Below are experts of layer 11 (counted from 0) of a mixture-of-experts language model. Rows are named router (the router's row for the expert), gate (a neuron's input weights, with its number), up (a neuron's input weights, with its number), down (a neuron's output weights, with its number) and show model dimensions 0-127. Each number is 500 + 40 x the weight over its row's rms, rounded and kept within 0 to 999. Numbers have three digits each.
After each expert's rows: "gets" lists some tokens that make up at least twice as much of what it gets as of all text. This comes from a sample of Wikipedia text that the model never trained on. Tokens count by the router's weight.

# expert 7
router:520518470473544556484426535467528372497561447503493521516505517509577492568524457508457432548522491439471499475488564441486475527500531527553556551519468557507534523451454473469512486424423460525578514507511526562477482479512479517512521456387540487501502564528554443485528555433473546521498539587486482434458522453490473520508517482496550513471474502509466505491535576447501502478462
gate4:521505469461512504560521482548528526503515527525577418514489466523519517438490477466498504538454504530529512486518576532493508544492434512541448559527539447521485536489553558480540455594529525496499538510489594448577481548485468489450420511537523532540500503540431513586557509555472521460504551483523458546538460563505504487564481491537420448487518411565570441468489496521548540525485
up4:483561524514603578515489547463516442527521497492530571463466509516447526454505518446472463473494487480491520477469542532459518504478493528493458587460493573493501553519425522521548607531485542489484506483542512536475424458497439614514512500456571508492515470436503446510567500553380589492494530537468485486474474512505489494492543541546541516464475481512536485461470467432503553484504
down4:466519497520518513424534524517524485422458399506458558460530507512479474507480502532501447497526487482448514542570533536500510471431534448415447508569527557541521472429473450447540545511609562505457497507557452517485566489486521533512509515589447549554490493535595531497466526488552475495495526420509533466476604503469437493467532490477553528468486479480469488485483524461530494481517
gets: "2", " under", "-", " out", " there", " this"

# expert 15
router:491547529431494592473500486557548500536429484426436537505527542588470552524474540501519426497555509561473576539547478523478441474435517491502502517556499528506492495533489476590551435463464519524482419519488490535467482483421492447501506498487541501521476530480604478492531476455426506465472518508473447456480437514526535530454485471525499532486424459468505489492551533524464482574427
gate4:428480495471533490495508513508459532550586537478454518451499492573532600527441448486514547452479517453465518445466499565536474517489508431517470491600539510557528521451575481553495485488515436547520427505451474508557492507472485496488531519486498589540487552545491477468451564550488461508516502484529531460556418470478479501498455427548585447562524499483479498524487532482463583530522
up4:529471477513486430538539534481464540450515541547543462492540496441539538471480416517457528489545466510468592530472496471512524504539503482504513529509528527546490470439459491451534550444530366518526498490526561474515529524529569576526455483508551476474481485488447533486472432432529458538467559525519536537472421425483448466563547511476484545438547531484562496509485571476472509519421
down4:471537526516537455485537511514439584438512437509513517548532439455579443512558488453484517499454505548426501469418471521494490459445520486519512490521498511540473464474485471483610509455517410515515515476520468523532481510475460453576513571515585496493555568560494522519493566541427509548481551471547495517478457535469545465439453548496561559525525470555470456526500482466448534465516
gets: " B", " L", " R", " H", " G", " b"

# expert 4
router:434543494469501523443491477579558404426531433454537508489504477599491595603496547548489471536491466520510578516494497432486552520502529440499510518510494533556537474535470517459553541436513513470531495516461463520445488412502488484551483477451539489550491477428534506536486540482462558498463481489497432464455494497427450500476546490541548525517486485523459485526525543424476516553496
gate0:570470504522540569491477516521436483459545424465491523529449538497541464493502575487517584573572486557498510578483494580480596464526479474519452488523530471505487523502497520435479467467470497498406562572450482471518515532482527504559516573532436468489458459523509508499564476511522464549466521507528527471500514465498558487567535526501564454600517567566491464514484466492510564495487
up0:471548547493472484461472489500503477456496523537557551525524601485490496511579518513471451471533497476511434531480455466473459542478476402522482489515575464489521541469498504477526455487447481516532457482521436438499371500444575478514514482476426467529505549485473450484410532446480559569516437453502447511465415498508493490508514475541537401500501556456492508468487545517495565512542
down0:529528512480460512447418600484465415500545454512479516450476462487455370509511527544555527517580539531448496517509482554469502508532506473524522545526510547483435465481533473461542542559538531524502494569460502471501587547539430533517455452554455495488492467488580495490519555523509475480470466463529528497471481441491526480550520499505480550524466456544465494469608434493487451464548
gets: ",", " in", " of", " |", " and", "),"

# expert 6
router:516499521423525568481538379477492481496438526537463510481591481540491508560449503508457485468456500495478511479439503491499468515547467530534487521529552470517528506455516538477530489511548456535594474478500495518546537583458534448480430431477492493534490501496428492498554486465429510577492533553499488480488471497509471559491481489447564507419451499564528460544575575450447420530500
gate4:424483520497489496525500452522466473458442494536515522565484494564450475553458597488512562506546508459433492553514506500539454487528487486490525565537482526578522487443468553518509448520520469436516487507557516480477500560418533514516496468536562575543504459504464501478559441551467448523535582534481547417446479476502448545512462454484500567515462549541578455554456504490462474429520
up4:569518451514471473558482512513488511449522477481396527508522511480511500547529529554475544495488530471491567469431541490447548572443484551377578543436506504448469496463478501536447480439540504540517517529469512479443518483476549499442491503459420499534483534535483568539506480531494467438514530535510463492424536508500502530626469566496482488444471478543549497472528446497435537519514
down4:553469509571521527552464494442491477537447509455465489417486522503464433530513445518516567530530518418465546470502483589547449506495486491523482518490518466498522515520490568471565513512508506559477559563428449540394487522515521578565480500463520500536475491502440461449508459513524524461523458507497459517568573518490452485510514447482445424499545524470492613494433495452554496495517
gets: " p", " h", " w", " st", " t", " r"

# expert 8
router:489510527450564462545480518504526485479460475425490505511544598481473503488538535556466561499459458500452514568453524446503517526465487428518516558567520459556488513452514540502484459477535498583505404476473504469491517424429548475483499484476547490476492527480435502537558538411473504451487476516506477520535411482493484501451456557440553547502486500561478475591571505520465567555510
gate0:487477521479546439530465600455566470504519524516533428517461410435496501546498481507447532478550587412529501441521533451536471483425469488474448548543518552524550459550449502478481507512521445508524526495468485453526568472471503493493438466504493521500472517487464558462499564516484484509551457475521543441453516566467462527519564543606460570491533458476561471562528509467498507514518
up0:519470529419513576514447427534519487478549460533487517556534528495484486506444500490438532482485544509493594438537391536497532542573533565444489494521494494509437494486484502398548505513480490467532561529523472489471486520524501516554433464496465453461505559528514568537438440543516580436551514473535482491502467488439477419497495445519539481558497508538534561492497457549487552467477
down0:511473499516572484514514461575562446492513522497516487386434550467567511480520547431521475560498564522519476465418512440545571477481523517553459527500499494503412453555501506548511519486523551477476496458469472497444542500513547490486510479453516545528472576532481485531471571510493471521505499506479477498557556472575556491564471476563534557559506534457511548461534502441588501572465
gets: " S", "S", " T", " O", " I", " | S"

# expert 10
router:474573461439532533541476479493497402456585490509503542515518546544533547470462509475486491458434465501484477465447538513456529545496441445546539526454546476507505515551552483525533499492462508481526480482452491497549518458501509474532478473474454526596446508496516463554497548524510439495518471482416472414480592564507435507505466486469514597574445535459451503465560570497452487520453
gate15:483482472484563439467515461495514524518543469493545532469422525490469461425500514516452501448505424484538512473537494478535531571479500500470446490475470532543516509445554504516503413516419500439454511502508526571541502482539536497539485454527484529517524481513531518487497470525516452504515608444538450579492495417480557512497504635476564458524464540600503506483439438476555541491482
up15:508545533459465465502470543547483483535471456510488447492489484514536530502563497491520468599524526581502481571448546505466470499547527601479545446507501496521447463515512482506415527467522514466466477536553578475478538476515577497555514497554513477454472499524410463491428480480519509538511398516512520554432475444485468536484624490457453539503508490499442477503447556572481513530488
down15:524473485477531500474456527533476487605536573510427531492500553561396434464475452509485515463545528453503497496502534458541527463436487460486489536502531445511490550472485548487564523531509533534538445557436533451536507560498463467470601546482485507517559497501499476496515515417484436482449532439468493469522599544499495526529483476551529522485487520541543549459389544501485518556485
gets: "\n", " |", "-", " |  |", "|", " |  |  |"

# expert 1
router:448551437511550493479456521515543535490554469494523448460517537500509493533545531511475422480519380478483497549509498489501428528470554534572493478569471490495528489521536500544488491523451432457489479558526464497477461491495454441567473489475494442577455536394466483477485589465401507504542506566485549541574531469469482542526513488490468555457510500565463517490548539493454510526431
gate0:492529509493469541489509433562478474546578510557463505508596515455452478499475475538424522558504466436447457492581487563506557520427500417478452421536612504516525485518494549503446492466455539511475521461512490520431487486478507469461483490458474434514540566499501467451447540468499499519558550504517579494500503501402513458509515445440431541445491494505483502531531492494481480546530
up0:517439464439481433516524501536528527489467472491543526495447570552493539639522452465503512481513558493511525537575483526482465541522530468461514515514442507527467528510563442461456474452534445451472454487493527515493538575490498492516506497440491510422534460416552490485521463467449507467488400498513515436460491511568486569445519558503571481444459466521554492453472528503534575483529
down0:496521495461492472547455494602547478565511531475500444538521571481592435482513444522473478490436467488458505510544507382482533529448467461538526462551530470487532558533511520472497494536466574559429478474558542506506525499483457440563489500484518537462522531521550544475549494465472429479544509461485561463459506497569461543551510446486456495536523468588509480476523529416450461523496
gets: " | ", " ", " (", "| ", ", ", "–"

# expert 11
router:495550457481526522525412397532508439485493443488483519534473541517542578514438586519423474576505505463518507525555543448524432483519455496580606532437456463503496450508510486485561443465453484487523530493493439569501507468536500507572434453502568496557512484491467523545533488424457506558539515517504512480490526463498465543468536472498564555476478457546484481487546514473477502514474
gate4:428530501458471547484532519495521512478506525581495405577475559517472503517488559459453517475541452489538558512449610496475489475550505516438435493431496510480546515528516519487448453531428508519529415501488503548434551499559461571462490481510490468486463492556540602483545417536492509492532503475476511479540566413448504475506476468479479510505470481467500577490502562510496472477564
up4:547532472555427488499460529597446478528491444513524472437472413517516506548467488521460466529486469510515446435535508466519520515473514458522513447440494531441468475463542503528428513456567509492521489521543458509607525588532563441489561493557458517420559490484556420487482561450519570475510444553494505484518459516569498481498472570490505468499501485504452475506509453452463525480458
down4:482497491455520475529488475483512467521486589454443564536476486534484454544553449551480443458495511486487504496540539506533535501439466468475574437580514536535539443555528489519548500507469536525509437556426506463549519487532464539495444536473500411575467577553477512498501491519473515470463512533548509413498506508481523553546513473549477448431580554523495476430610507457490541490474
gets: " was", " is", " were", " are", " to", " had"

# expert 0
router:499505496459573503545471427509522421466564468484530514551524470515509483584519524583471466511463527523479539445484511472449512553457447472514526542562466494513509442511505500543508501504480432462525517506489455532438476507517455448547468383541548439485488525432528532546453597416474460544435488488454516466478535521526452477503533576525558549450453516481539501559553472496488531509531
gate0:495435536474476529527527516529452534398545526599459508475462442535463568525462486510510533525480532488441420483486423587487469507526507565509442486520520444597476469492551520555431494513549515479503419479495507505437472492491495495540497542461542492467531443518508535514541559569459474502483503498450508466552456568541422520557487489514510498564578475476500483537553478531439508468521
up0:561567515478538427396508511502571498489512439487488541525517498447505399486509514460477484483505519502466384577508528520537476554538537511479532554516548460515442531516495432489406487486530471522538488446451519547454470530537516559507480518470446470494512521546541455487559574509505472497537521491567491553505509506483557392453510589499477527512460468547476520458519476514569511499484
down0:524481451520466494500544485459454509492485558564484442439595508484538499530473550463466542485477508460569465531541494499478457513477515497451453485498476586536500455472471573491559454455545552546521489484560565514543537494553421382527456471507472490463529501488567565519557552519537469516526513489567468515437470474528529496463515465381479467527494502454453508518498539468454483566478
gets: "0", "3", "5", "1", "4", "2"

# expert 12
router:508527487487509481556411443521538464444426449499487548472579510521536505503488559509451512470535415530494515563611513421464499474515487458556549477479545526497557468533499495515527545487548419466519431538477451539504546434480451441513493432437586506512437551501513454492479529480424482551487487488485483506550512467491496562509552547467518567525461510490471458504534502492469573510515
gate15:520475438453551530482535513483487505491501474553497523473435513517438499455557495499494449522513492432521506521506532605510445523498487485468507454434493561565506529468470559509451451636585471489471501487460505452477545561476488519520493529411455525474442459536541495438501464527484469536578463486413467503516478478547531485469492460547554421475510532489526502446570469467513555481556
up15:467479497460454478496554514496475492461523542536456537451555499549485468433519477492476455514475443418490481505472494444421556530494472466572468527437578468438488488485500479542507461558463471532548490568498562531508539488499436510501502444499470524491458430549523562481616464556492426483561503432504511514459499595535538525486502465483490510468472440463505504478504487556399485559482
down15:609491558524433444473477509507526571551532543523452471501529518490535452490458405464514439461543468479490501462410497509464509455536554487562539529526488493455525490480527581537548584464560510547479527475529514412542519472535445563494509508450538493500462533513448518471496561465423436526520527509508513503533420512462504536455568458563535502470516464504512494550474499529554533486456
gets: ".", "\n\n", "\n", "==", "===", ")."

# expert 13
router:453544393524495511526455461474515434430522471483518552498469594611514530491543547556508504510513446462525562474548545462471544551535494483497567504550517456495528474452501544512512498422481467517529460585541446486450500488471464494581455472454528445507407524453553449460480452429526532502432527531481499480482476538500502472450542554502512478535507481501528523556532525522474501554471
gate0:501470515510534487491438498556468522439538590522495498480494470578468452520501547483519535439491537522496479522530591556442545560497467459482523516495495494410531405473463463479471485503492486526486443532441453472479551429431459521494544559519505451523428524412515512477523511476529516520598505521506474442415455550497545496544548437493518403448483456491437500503494493465528510502510
up0:512478495522514540493453535529543508491441514476457506498486532544505452457516457453543474494452472480539581489433511509504572574602478551483483496509451512561454478441520499492560517488538520513517451511515557522465438499527466514516538500467502489467461587530496465474505452532508507441615550529443487526420466496536554568518515474511523569370484419499473510535492471460494475452444
down0:480553505518499489531508484470521522493528491503505522468575542517478549499518531544510480469578544573503470536460500429505456503535471513410486440446470449556504565626530449535505397555540459455535565516496469535526500519382470477477555508500493472518467404522451457514494524496531509472516480454515593527495537482472494425540512449513507481526449464519545518524497519515567492477555
gets: "1", "2", "3", "E"